{"num_hidden_layers": 12, "n_experts": 48, "experts_per_token": 8, "d_expert": 48, "moe_layers": [0, 1, 2, 3, 4, 5, 6, 7, 8, 9, 10, 11], "normalize_top_k": true, "balance_loss": 0.0114, "vocab_size": 8192, "norm": "rmsnorm", "norm_eps": 1e-06, "learning_rate": 0.00124, "beta2": 0.99, "train_tokens": 292600000, "dataset": "wikipedia_en"}
Below are experts of layer 8 (counted from 0) of a mixture-of-experts language model. Rows are named router (the router's row for the expert) and show model dimensions 128-255. Each number is 128 + 32 x the weight over its row's rms, rounded and kept within 0 to 255.
After each expert's rows: "gets" lists some tokens that make up at least twice as much of what it gets as of all text; "mostly gets" lists some tokens that are sent to it at least half of the time. This comes from a sample of Wikipedia text that the model never trained on. Tokens count by the router's weight.

# expert 18
router [174 116 205 174 156 111 137 104 108  86 159 183  97 109 150 137 123 111 162 155 160 172  98  95 100 132 165  92 105 123 188 148 152  84 118 173 104  91 152 163  62 127 133 100  84 120 102 113 175 165 152 110 144 102 184 133 117 137 109 146  77 107 104 152 146 172 137  39 119 146 146 146 134 110 188 145 134 156 157 148 184 114 150 123 171 122 189 138 151 106  91  94 154 109 129  86  81 134 148  79  95 129 164 138  61 164 100 128  88 116  59 120 119 147 129 118 179 141 152 162 149 155 119 124 188 161 104 122]
gets: " a", " O", " \"", " The", " re", " be"
mostly gets: " re", " Re", " O", " Al", " Co", " be"

# expert 7
router [159 136 101  81  98 143 156 128 149 137  88 161  90 133 189 153 144  70 151 154  71 137 114 109 130  72 168 137 157  95  89 155 137 106 111 155  78 128 137 140  98 204 134 167 128 116 106  59 136 120 115 132 125 185 162 100 128 141  94 132 205 134 149 142 161 104 115 146 180 169 131 154 131 200  85 164 158  72  91 112 133 115 109  89 106 167  89 126 114 161 119 154 132 123 123 138 158 166 170 115  63 183 119  82 125  90 113 103 103 208 146 172 143 165  91 114  78 117 141  76 108  76 143 180 164  93  98 140]
gets: " of", "s", "ing", " from", " to", "%"
mostly gets: " began", " took", " started", "%", " came", " went"

# expert 25
router [104 107  87 120 121 157 117  93 101 137 105  79  97 177  95 159 105 113 169 134 136 120  66 134 153 146 100  86 161 212  89 111 129 166 114 102 147 130 121 119 143 121 144  93 133  91  69 171 140 105  86 102 133 152 141 160  66 104 173 124 130 137 117  84 134 166 171 120  94  94 126 101 142 173 158  69 126 139 145 172 115 132 190 227 127 158 123 132 128 148 155 128 101 167 129 182 107 107 179  73 107  70 163 128 158 129 141 133 138 143 179 111 121 155 113 105 102 146 145 129 101 142 144 136  97  80 155 126]
gets: " and", " |", "-", ":", " It", " which"
mostly gets: " who", " they", " This", " It", " They", " but"

# expert 14
router [129 126  88 129 112 125 116 127  95 115  55  95  77  99 112 152 105 124 131 117 108 135 130 146 117 102 152 117 176 179 132  92  99 122  89 127 123  95 128 125 130 169 159 162 130 111 103 140  97 120  98 145 181  70  47 104 142 135 112 176 212 112 206 127 155 178  79 107 111 108 185 135 177 120 149 144  80 196 111 106 137 148 113 196 137 197 100 203 132 130 118  81  81 174  87 134  98 159 169 185 152 166 123 116 134 116 149 171 154  93 156 161 121  94 125  77 117 123 157 204 156 136 139  75 115 174 116 117]
gets: "1", " W", " E", " S", "w", " K"
mostly gets: " W", " E", " H", " K", " ===", " S"

# expert 10
router [155 120 132 149 195 132 120 143 190 104 141 116 153 113 160 140 180 107 101 194 104 119  75 164 199  75  92  93 158 129  97 108  48 159 172  94  74 161 163 201 155 117 166 132 112 176 152  86 151 144  92 161 130 112 117 165 179 158 122 136 133 108 133 151 133 209 101  82 141 119 166 115  95 158  73 169 140 191  98 153 131 126 122 117 154 150 173 146  94 164  84 104 132 115 156 156 144 124 135 140 125 125  84 149 107 148 147 171  94 162 156 150 115 185 169 162 128 100 135 133  99  87 101 130 153 128  76 113]
gets: " the", ":", "n", "S", "d", "th"
mostly gets: " Ed", " May", " Ph", " February", " ISBN", " Jr"

# expert 5
router [118 100 132 112  78 138 177 111  98  60 122 151 160 205 171 174 104  97 124 210  56 114 180  70 145 128 105 102  96 105 152 113  83  84 117 131 115 140 139 147 103 121 100 124 142 107  64 115 138 112 101 178  59  89 103 108 152 121 163 126 144  98 171  91  81 119 114  88 106 128 128 106 133 105 136 169 161 120 113  78 148 155 155 120 149 129 146 138 209  81 127 173 129 162 183 109 191  51  76 124 133  90  95 136 119 154 109 134 103 149 121 102 141 157  95 137  79 151 100 118 101 156 192 120 110 151 124 110]
gets: " in", "9", "-", " In", " to", "0"
mostly gets: "In", " In", " in", " San", "On", " New"

# expert 29
router [137 100  65  99 120  65  84 132 101 119 149 121  87 110 165 114 102  90 150 107 112 106  97 211  90  93 173 146 116 172 156 127 153  79 191 141 106 158 133 118 111  96 132  29 115 106 150 151 107  79 162 110 176 149 134  94 162 149 135 117 125  92 152 115 135 131 104 117 180  93 129 140 131 126 124 108 161 199  95 158 161 156  95 107  95 227  99 126  94 155 142  90 138 109 121 117 132 120 180  99  86 115 152  83  92 201 124 185 137 132 132 165 165  68  56 118 104 125 109 127 162 108 163 104 163 200 122 123]
gets: " ", " de", " La", " Le", " El", " la"
mostly gets: " La", " Le", " Du", " la", " El", "La"

# expert 0
router [ 74 103 142 139  99 102 128 136 151 200 148 113 145 144 125 142 126  59 119 154 187 165 147 168 102 140 167 110 143 156 124 116  67 107 106 148 155 106 122 190 112 132 186  76  95 169 151 118 124 124 151  78 150 116 131  87 178 185 120  96 121 121  91 135 138 197 115 134 123 165 171 168 144 154 197 101 106 138 190 153 142 150 164 132 132 124 104 146 172 102 150 115 181 160 134 127 140 135 109 121 188 122 183 161 144 184 124  95 145 173  76 167  99 135  81 110 126 167 186 112 174 130 124 124  71 143 150 144]
gets: "0", "2", "\n", " (", "9", "==="
mostly gets: " Ja", " Cha", " ==", "—", " Jo", "==="

# expert 45
router [ 74 196 130  48 166 129 184 151 135 139 127 156 167 108 124 150 131 174 190 114 101 158  57 134 111 112 129 150 122  75 140 154 146 160 136 170 104 170 125 133 118 103 130 138 109 172 134 119 191 145 151 137 113 149  92  96 115 124 109 108 178 128  98 136 133  36 112 172 126 118 175 155 173 105 108 157 144 140 104 155 131 122  95 148 151 140  81 109  95  47  96  99 161  94  64 108  90 118  67  91 140 125 182 172 184 144 127 173 140 160 134 162 178 120 160 144 145  98 128 131  93  53  78 168  96 161 132  82]
gets: "'", "2", "3", "4", "6", "7"
mostly gets: " Democratic", " Nominated", " won", " wrote", " joined", " MF"

# expert 6
router [ 93 145  88 125 163 120 138 124 111 147 112  66 103 130 113 143 123 153 166 122 122 156 171 157 155 145 184 111 171 141  89 143  50  92 142  85 158 148 101  82 157 103 132 163 184 140 101 137 123  84  99  77 113 159 119 123 118 152 162 157 145 149 211 141 152 135 110 109 165 140 114 130 118 135 144  78 136  79 127  85 117  99 162 117 177  62  98 111 150 164 155 132 165  95 140  92 181 133 187 131  75 147 120 120  81 121 154  88 138 141 106 178 135 113 166 109 141  99  85 119 106 160 152 169 109 131 136  97]
gets: ".", "\n", "==", "===", " ==", ")."
mostly gets: ").", " ==", "==", " ===", " where", ".\""

# expert 20
router [106 186 137 123 132 166 143  69 181 173 122 169 113  99 138 169  95 150 111 115 147 142 153 184 151 101 130 165 162 142 121 143 126 216 103 104  93 197 121  93 171 125  72  72 133 137 133 109 153 110 114  93 116 143 153  66 119 146 126 126 135  90 113 104 116 118 104 128 163 121 116 117 134 182  81 122  74  91  85 128 131 100 148 145 125 123  71 107 118 125 145 113 141 138  83 115  91 121  91 132 123 102 192 160 159 129 172 129  87 162  74 168 163 150  98 133 145 145 134 118 121 115 146 141  95 182  92 113]
gets: ".", " |", ")", "2", "3", "4"
mostly gets: ").", ".\"", "\".", " ==", "!", " Brazil"

# expert 16
router [ 92  80 102 119 169 136 204 166 162 129 113  71 121 142 165 117 115 126 138 135  80 108  79 123 170 206 120 166 112 136 183 120 163  96 165 159 105 177 149 169 153 172 177  82 155 168 105 162 123 121 162 140 136 101 214 131 125  82 103 185 120  97 136 127 107 103 108 171 133 134  81 115 160 205 156 193 103 150 126 116 131 127 168 123 155 136 145  93 163 137 122 133 131 115 173 116 207 126 113 180 111  71 130 173  70  97 127 123 127 108 107 146 153  79 131 136 125 125 142 101  84 190 141 157 176 147 123 138]
gets: " was", " is", "9", ",", " were", " had"
mostly gets: " is", " has", " was", " been", " have", " had"

# expert 2
router [144  66  88 121 136 143 100  86 155 156  75 155 146 151 128 180 136 153 151 145 137 124 103 110 162  92 140 154 148 129 152  76  54 102 158 162 186 130  75 123 142 131 103 124 121 179  35 200 137 150 137 117 109  74 152 126 183 140 147 132 141 174  62 144 125 108 152  97 154  92 143 121 143 117 199  97 156  97 165 150 103 124 170 196 119 105 136 158  99 138 153 117 113 182 111 122 144 133 101 131 121  95 130 115  97 126 106  80 114 121 136 112 161 172 151 158  97 194  65 140 155 168 134 168 152  72 140 105]
gets: " |", ",", " the", " and", "-", ";"
mostly gets: " was", " but", " while", ");", "),", " not"

# expert 4
router [ 95 104 132 129  87 164 110 172  69  47  89 139 155 129 100 155  84 172  80  90 193 112 128 109 124 151 107 140 154 159 158 122 107  90 116  93 202 106 148 170 106 147 103  74 116 109  97 120 134 168 102 179  88 108  69  99 134 134  59 137 189  88 135 102  88  96 140 182 116 156 138 128 148 132 113 111 112 123  98 139 187 146  80  44  86 129  95 129 110 154 110 113 154 123 114 127 146 106  80 119 139 141 138 105  90  74 100 119 179  50 123 151  92 123 116 102 124 123 155  49 152  99 160  71 108 120 186 139]
gets: " ", " (", "\n", " over", "–", " \""
mostly gets: " (", " ", "(", " over", " [", " around"

# expert 36
router [155 126 105  74  88 116 126 136 135 167  79 140 138 129 124 199 177 141 147 116 134 146 124 117 164 161 121 170 120 153 202 140 103 110 157 119 178 117  82 107 140 143 122 215 128 174 174  95 148 119 153 114  78  76 144  84  91 153 133 153 198 175 158 138 101  43 160 137 124 106 138 133  63 189 111 179 122 113 158 197 100 201 170 143 156 146 154  90 117 124 112 177 132 165 126 114 136 132  98 113 121  80 206 148 138 108 102 124 166 129 173  99 198 103 119  95 170 103 140 124 152  47 149 122 162  44 141  95]
gets: " |", " the", " of", "ing", " a", " for"
mostly gets: " took", " these", " include", " against", " including", " won"

# expert 9
router [ 84 118 162 104 155 115 126 111 107  61 174 159 124  69 141 139  84 109 138  68 147 126  94 134 137 116  97 136 175 110  83 114 140 126 124 132 103 147 130 184 125  88  95 149 160 128 119 175 116 156  78  89 126  74 180 104 159  94  73 111 137 136  86 147 169 126 100 154 116 200  99 186 111 156 188 138 149 112  75 163 118 124 180  83  83 114 119 190 137 138  98 120  82 120 148 101  96  99 107 169  90 105 161  77  76  90 155 107 172 102 101 122 103 141 146  92 100 141 116  95 108 151 141  96 145 170 146 147]
gets: " (", " \"", " is", " was", " as", "-"
mostly gets: " \"", " is", " but", " been", " (", " became"

# expert 26
router [ 89 134 181 105 147 112 103 135 115 101  97 198 130 116 138 158 163  80 107 199 114 118 177 100 120  77 116 104 133 109 163 111  96 148 113 134 140  89 125  92 169 166 174 190 125 123 104  72 118  70  72  70 116 114  94 118 138 159  83 122 131 145 133 152  97 159 128 143 154 150 146 108 122  93 178  91 148 154 137 170 104 112 183  63  91 119  95 152 126 113 108 212 138 116  96 103 112  99 129 135 138 123 164 179 126 107 120 107  74 151 183 131 133  89 108 145 102 140 140 113  91 125 129 139 101 178 169 136]
gets: " in", " of", "==", "9", "8", " In"
mostly gets: "In", " States", " London", " in", " England", " century"

# expert 19
router [117 137  68 149 158 148  89 163 180  87 137 131 125 106  48 125 101  87 141 124 166 165  96 131 156 162  99 150 111  95 119 120 166 187 129 132 104 151 163 154 183 140 146 170 129 156  94  50 124 174 181  74 111 150  96 178 142 140 108 141 199  79  93 117 136  63 164 109 104 169 129 142 156 118  78 110 200 106 100 122 114 124 149 125 144 162 119 100 104 111 135  76 125 101  99  54 153 155 118 103 144 186 128 155  98 143  95 150 166 151 152 152 160 155 143  92 125 142 152 131 114 136  53 179 187 198 148  88]
gets: "\n", ")", " an", "d", "%", "al"
mostly gets: " an", "ร", " Qu", "R", " another", "An"

# expert 27
router [183  64 166 138 188 128 120 148 112  95 150 175  73 130 113  99 134 108 155 137  86 133  91  97  66 180 138 134 115 138 142 110  95  70 114 133 137 150 144 112 104 147 109 105 144 111  92 122 134 196 111  71 129 108 143 129 151 196 113 103  72 116 154 184 119 105 106 106 106 160 111 125 142 114 145 143 111 119  98  95 121 133 125  97 164 105 158 148 132 135 132 130 170 149 100 104 186 116 138 146 152 137 158 122  55 121  75 130 113 114 106 136  95 108  76 191 100  90  82 140  89 166 112 122 138 119 158 114]
gets: " (", " the", " U", " United", " con", "″"
mostly gets: " U", " con", "′", " Con", "In", "″"

# expert 12
router [130 212 151 167  94 187 130  57 132 180 179 117 111 149 127 106 122 124 144 104 117  49 141 126 139 200 161 128 157 114 204 156 143 179  50 157  84 155 138 120 170  70 138 167 204 166 152 108  88 185  75 140 162 145  87 160 206 134 108 133 157  88 130 152 186 189 108 145 197 156  96 140 120 135 142 103 126 148  82  81 105 133 149  87  94  79  90  79  84  74 120 102  77 125 154  75 124 122 197 110 136 152  55  49 135 108  98 104 129  81 115 117 149 145 165 101 163  84 114 141 137 114 128 101  98 150 131 125]
gets: "\n", " \"", "---|---|---|---|", "'", "|---|---|", "|---|"
mostly gets: "---|---|---|---|", "ร", "า", "kh", "|---|---|", "AC"

# expert 24
router [109 127 107 161  60 165 132 135 101 179 124 108 116 137 170 131 113 162 121 179 144 113 131 141 149 140 130 153 111 168 146 123 160  94 138 116 105 167  95 113 109 182 131 134 105 178 101 142 121 153  99 211 123 124 121  65 100 112 138 108 167 120 107 121 103  46  90 167 107 137 157 121  95 105 153 135 113 102  64 112 125 138 176 176 187 154 136  91 150 178 138 121  95  76 101 141  45 134 112 116 106 183 144 186 102  96 117  63 138 165 131  97 125 170 171 204  88 114 115 124 140  57 135  47 168 132 155 154]
gets: "|", " The", " on", "The", " •", " was"
mostly gets: " had", " has", " its", "The", " have", " •"

# expert 44
router [ 93 115  99  86 147 164 167 106 149  87  58 182 145 116  95 161  99 178 102 177 143 142 116 137 126 123  85 148 143 157 111 174 123 110 147 113 150 118 139 123 102 125 141  71  86  82 112 133 125 160 138  83 128 143  79 134  88  76  72 155 110 154 135 186 149  96 136 157  88 158 126  69 141 111 124 162 113 122 187 137 139 181 103 132 154 117  85  96 150 151  97 144  69 176 122 151  99 123 125 140 126 121 158 149  69 157 101 126 115  96  86 109 145 151  89  91 141 204  90  79 148  57 118 141 153 172 113 100]
gets: " ", "\n", " in", " for", " under", " on"
mostly gets: " under", " among", " Under", " throughout", " over", " ==="

# expert 8
router [144 165  74 103 168 135 162 180 152  98 126 117 191 121 157 107 133  68 188 119  98 145 166 101 148 138 104 159 116  76 139 143 142 119 125 139 104  59 155 103  85 158 158 139  99 174 161  86 109 125  57 195 126  83 135 169 146 111 129 116 158 148 161 127 122 142 113 129 121  98 145  88 114  87 135 156 117 135 122 119 146 178 141 134  86 126 135  86 149  34  89 202 146 127 151 154 165 125 129 153 113 119  95 107 146 140 180 155 124 180 161 105 133 135  83 133  84 115 107  92 146 183 126 170 100  64  48 133]
gets: "s", "t", "n", "en", "er", "ran"
mostly gets: " war", "ron", " inter", "ran", " man", "kin"

# expert 22
router [153 181 123 145 140 116 114 119 157  91 121 145 109  47 165 176 110 160 139  31 139 172 148  96 123  86 173  92 120  71 130  97 133 131 156 109 200 117  88 139 201 111 112 146 156 150 195 138 124 165 130 151  95 118 104 141 150 183 186 155 144 107 158  91  99 106 113 193 135  91 120 163 171 146 111 119 203 117 133  84 115 104 135 125 128 142  77 196  81 103 120 105 119 128 141 137 122 152 131  90 167 162 205 109 169 112  92 141 135  86 136 113 111 135  86 144 143 108 136  88 102 138 103  85 131 103 210 182]
gets: " of", "ed", " a", " American", " for", " by"
mostly gets: " known", " used", " based", " named", " b", " former"

# expert 30
router [ 31 171 117 146 184 122 144 124 136 135 118  89 103 106 111 124  80 128 164  66  76 155 179 112 159 137 192 148 171 145 125 172 177 138 114 130 114 107 148 124 142 131 219  92 163 140 180 129 110 139 171 120 139 183 123 164  77 172 131 109 116 134 108  96 114 169  74 166 189 150  89 116 159 145 112  89 153 139 100  80 122 141 106 162  81 118  90 115 148 123 126  90 168  68 113 149 147 156 144 128 143 125  92  94 162 116 138 172 193 126 165 112 106 181 153 137 170  77 166 104  85 161 109 167  76 111 119 161]
gets: "s", "er", "ers", "\"", "ation", "es"
mostly gets: "ism", " school", " song", " player", " game", " government"

# expert 38
router [ 92 116 172 110  94 115  95 116  98 135 116  92 158 130 123 114 169 162 130 123 139 143 149 147 146 123 148 180 115 110 173 112 142  92 128 132 132 124 115 205 107  87 126 136 169 141  80 123 130 132 207 113 135 167 134 116  67 111 119 146 147 185 114 108 108 136 129 128 126 118 177 166 124 107 125  95 170 134 158 105 139 181 181 117 168 171 149 102  86 100  82 126 124 154 116 132  85 129  72  81 104 126 182 162 145 153  99  85 132 112  86 111 144 106  70  89 116 145 133 186 157 116  76 108 165 152 145  98]
gets: " a", "0", "2", " his", " the", "5"
mostly gets: " his", " their", " that", " This", " this", " some"

# expert 33
router [ 81 157 165 133 195 116 100  94 157 126  82 110 179 112 178 130 202 125 143 115 115 129 208 120 140 138 130 145 146  89 117  75 206 161 120 131  75 127  88 173 166 188 155 114 146 126 130 129 150 168 144 100 131 126 117 161  90 149 125  56  57 114  64  78  71 148 141 116  72 115 126 130 146 159 153 116 135 133 132 126 143 110 105 188  54 129 106 153 126  83 186 141 153 109 120 113 131 135 161 183 109 155 164 131 177 157 129 141 105 123 158 159 141 167 154 144 118  74 170 178 113 214 167 209 168 113 150 157]
gets: ",", "s", "),", "y", "\",", "c"
mostly gets: " di", " politician", " season", " period", " events", " Award"

# expert 43
router [ 70 152 115  99 165 169 184 112  96  70 127  74 198 155 152  93 171 150 112 135 143 114 187 100  77 139 168 141  94 117 138  41 169 145 116  85 147 128 147 202 192 176  87  64 145 149  50 153 115 146 101 107  85 134  92 108  84 137 127 113 116 101 110 135 206 122 125 174  52 142 161 127 108  87 107 166  91 127 182  86 212 146 111  54 116 149 134  98 161 106 136 108 158  94 133 158 131 134 152  95 150 113 139 136 127 121 177 166 198  96  96 121  82  87  93 101  57  94 122 141 118 138 160 149 156 140  98 151]
gets: " ", "2", "0", "4", "3", "5"
mostly gets: " so", " many", " well", " dis", " con", " trans"

# expert 31
router [140 156 108 117 124 109 112 127 147 135  63  88 125  99 155 165 143 120 149 109 145 102  57 103 168  94 145 111  90  63 100 163 188  77 168 143 185 157  98  83 184 112 130 145 105 149 128  72 124 110  64 128  82 114 151 139 202 145 150 112 125 118 113 104 103 114 150 148 129  97 104  95 130 145 190 139 155 101 173 110 131 132 153 178 148 153 129 152 106 150 180 147 151 102 140 109  96 170 146  62  75 171 187 104 143 116  87 154 138  90 163 100 109 141  88 112 124 134 127  85  90 148 120 171 161  79 183 151]
gets: " |", " and", ",", " of", " for", " a"
mostly gets: "American", " Best", " National", " appointed", " born", " Israeli"

# expert 3
router [120 188  93 131 158 197  97  93 151  78 132 167 137 138 177  64 133 146 117 129  93 182 168 148 113 138 113 141  65 149 150 143 175 132  53 133 123 154  97 106 130  90  92 101 110  60 153 161 104 132  88 106 140  96 148 143  79  65 132 132 100  92 100 165  71  89 117 133 110 136 138 111 131 116 152  94 167 151 185  92 104  88  72 143 112 164 137 141 146  78 130 150 147 147  93  85 150 182 102 113 124 101 118  81 146 161 114 101 136 118 128  81  99  75 142 119  99 128 128 129 108 181 150 119 172 118 184 177]
gets: " ", "ly", "a", "o", "y", "i"
mostly gets: "ly", " dis", " Sa", " due", " Re", "ious"

# expert 13
router [110 155 106 104 169  83 172 188 105 153 169 194 158  67 130 135 188 108 156 185 124 149  87 153 136  81  50 167 153 122 139 139 133 155 134 112  69 112 123 146 125 123 164 104 120 120 111 159 116  80 102 135 133 127 124 179 162 187 160 152 110  97 136 121  99  99 109 113 148 164 141  87 172  86 157  90 122 157 155 125  54 110 111 173 164 148 159  60 137 125 118 129 149 149 145 166 110 116 158 168 166 125 134 148  77 132 191 152 103 146 177  76 106 140 140 138 115 111 142 195 129 100  91 171 126 165  55  97]
gets: "0", "8", " the", "3", "5", "6"
mostly gets: " Robert", " million", " David", " century", " north", " Jack"

# expert 21
router [178 151 132 118 106 160 110  83 131  78 126 107 167 115  95 156 133 164 163  80 109 100  32 100 159 121  80 123  96 112  90 124 120 150 168  89 141 136 116 107 162 168 124 210 108 170 122 136 140 132  91  84 142 141 139  85 151 159  91 173 167 125 126 162 101 150 180  97 167 154 156  80  98 106  83 131 112 134  97 119  98  64 107 150 194 171 133 146 112 141 142 112 135 108 143 103 177 170 194 157 173 154 168 104 172 158 105 144  79 114 201  77 136 162 122 129 141 157 214  53 128  95  90 105 132 209 112 166]
gets: " the", "s", " F", "th", " S", " G"
mostly gets: " St", " p", " c", " m", " K", " the"

# expert 23
router [ 48  96 116 149  97 116 147 105 133 119  80 150  95 155  86 208 104 110 163 190 192 141 159 164 152 164 122 144 135 155  89 122 171 149 137 129 111 133 142 139 117 129 127  67  99  85 107 149 116 104  89  89 177 156  97 102  87  91 170 143 129 163 170 129 110 157 209 115 142  83 121 121 135  86 152 103 127 108 102 173  80 134 152 186  89  76 123  65 103 146 185 119 117 139 129 153  92 117 107 130  77  72 115 150 152 167 119 117 156 108 158 129  48 162 151  99  86 114 149 103 162 109  86 146  85 147 154 108]
gets: " and", ",", ")", " who", " he", " that"
mostly gets: " which", " who", " they", " when", " where", " but"

# expert 28
router [140 197 164 110 114 120 154 156 100 137 123 145 147 111 133 200 105 173 144 124 167 154 121 146 158  93 150 152 104 154 212 121 158 101  95  97  94 173 132 164 142 179 130 122 178 110  95 120 115 205  92 120  77 158 119  95 136 121 125 142 151 114 127 196  95 102 163 124 122 155 118 129 180 103 152 129 152 121 100  85 151 108 124 175  91 143 163  65 120 134 100 137 135 128 133 218  77 103 134  84 158  79 148 213 159 145  99 128 130 130  93 136 122 157 150  93 198 145 105 137 169 120  88  98 173 159 118  69]
gets: "1", " of", " at", "2", " in", " on"
mostly gets: " near", " located", " at", " along", " within", "On"

# expert 32
router [180 140 161  97  91 169 120 123 111 162 106 169 148 158 140 205  98 107 160 133 117 102  93 119 124 182 138 199 177 150 132 146 152 137 126 133 213 168  87  82 133 125  80 123 148  98  77  90 119 114 127 110 120 153 150  95 131 155 156 168 210  98 121 138 147 116 123 132 141 155 120 124 125 129 106 108 131  89 177  55 181 114 109 180  97 137 101 149 167 172 163 139 108  57 106 116 113 115 100  67 102 131 117  99  67 129 125 139  95 172 154 111 139 141 136 106 159 107 178 148 172  77 161 163 129 114 136 163]
gets: " |", "|", " of", ":", "-", " by"
mostly gets: " against", " during", " until", " including", " by", " under"

# expert 40
router [148 100  83  58  88 171 187 167  76 149 100 123 111 180 131 171 131 111 103 150 117  65 159 141 115 100 115 156 116 188 126 163  87 176 106  97 140 137 119 104 100  87  85 128 129 136  88 145 153 109 164 167  86 210 148 149 123 141 111 128 171 133 157 125  75 107 145 123 127 115 126 143 141 129 169 131  95  56 157 147 149  80 117 119 150  76  98 113 138 111  74 240 111  70 125 146 174  70  99  95 149 113 148 176  64 163 122  64 157 108 152 124  86 183 146 172 131 125 135 135 117 152 153 108 171 161 125 159]
gets: " to", " of", "9", " on", "0", "3"
mostly gets: " to", " would", " before", " until", " may", " after"

# expert 35
router [114 195 106 115 109  84 116 142 104 143 141  80 150 125  72 175 125 130 117  96 119 121 156 195 109 143 150 174 154 106 135 108  85 161 115 145  99 117 108 135  89 143 157 167 175 168 125 166 144 124 144 116 115 172 115 106 112 157 121 151 140 145 143 126 117 110 120 134 168 180 143 150 100 143 106 116 119 136 157 131 117 107 156 128 112 135 131  67 172  93 106 188  38 168 105 148 105 114 129 128 166 128 162 115 152 104 107  99 117 101  87  74 158 180 101  72 147 156 116 173  97 112  66  99 155 178 147  74]
gets: " |", "0", ",", "3", " a", "5"
mostly gets: " three", " four", " two", " five", " eight", " each"

# expert 47
router [155 132 122 178 191 104 196 136 120 123 121 166 111  91 112 115 120 129 110 147 146 122 124  95  82 111 144  78 104  85 155 160 140 143  91 166  64 147 134  59 132 137 138 124 117 123 156 108 145 106 122 138 157 111 158 142 171 124  83 171 142 117 169 101  75 148 133 154 152  43 121 129  94  75  58 174 121 167  82 123 119  79  77  82 125 106 178  82  91 132  81 152  96 122 119 189 122 166 138 147 143  73 182 112 159  59 125 108  94 163 135 100  55 125  80  90 130  81 139 142 106 150 143  98 137 173 105 121]
gets: "s", " S", "er", "ed", "e", "S"
mostly gets: " Total", " Bar", " Cor", " Win", " Ti", " S"

# expert 37
router [145 144  98 104 168 113 104 101 150 108 178 160  91 146 184 108 140 128 166  96 147  95 151  53  87 142 184  92 108 122 157 145 137 135 113 121 115 125  80 186  43 143 139 126 165  82 127 133 162  94  82 102 151 104 109 126 121 137 135  77 122 101 102 164 153 114 114  67  90 130 155 130 171 146  66 148 138 117 139 117 134 139  60  79 145 166 142 145 117 127  71 124 105 142 103  83 160 152 104 147 133 110  80  86 134 112 152 150 150  91  56 152  91  98 127 152 136  81  46  87 123 153 180 118 155 173  70 179]
gets: " ", " de", "2", " re", " Re", " Me"
mostly gets: " re", " Re", " Le", " de", " Bo", " De"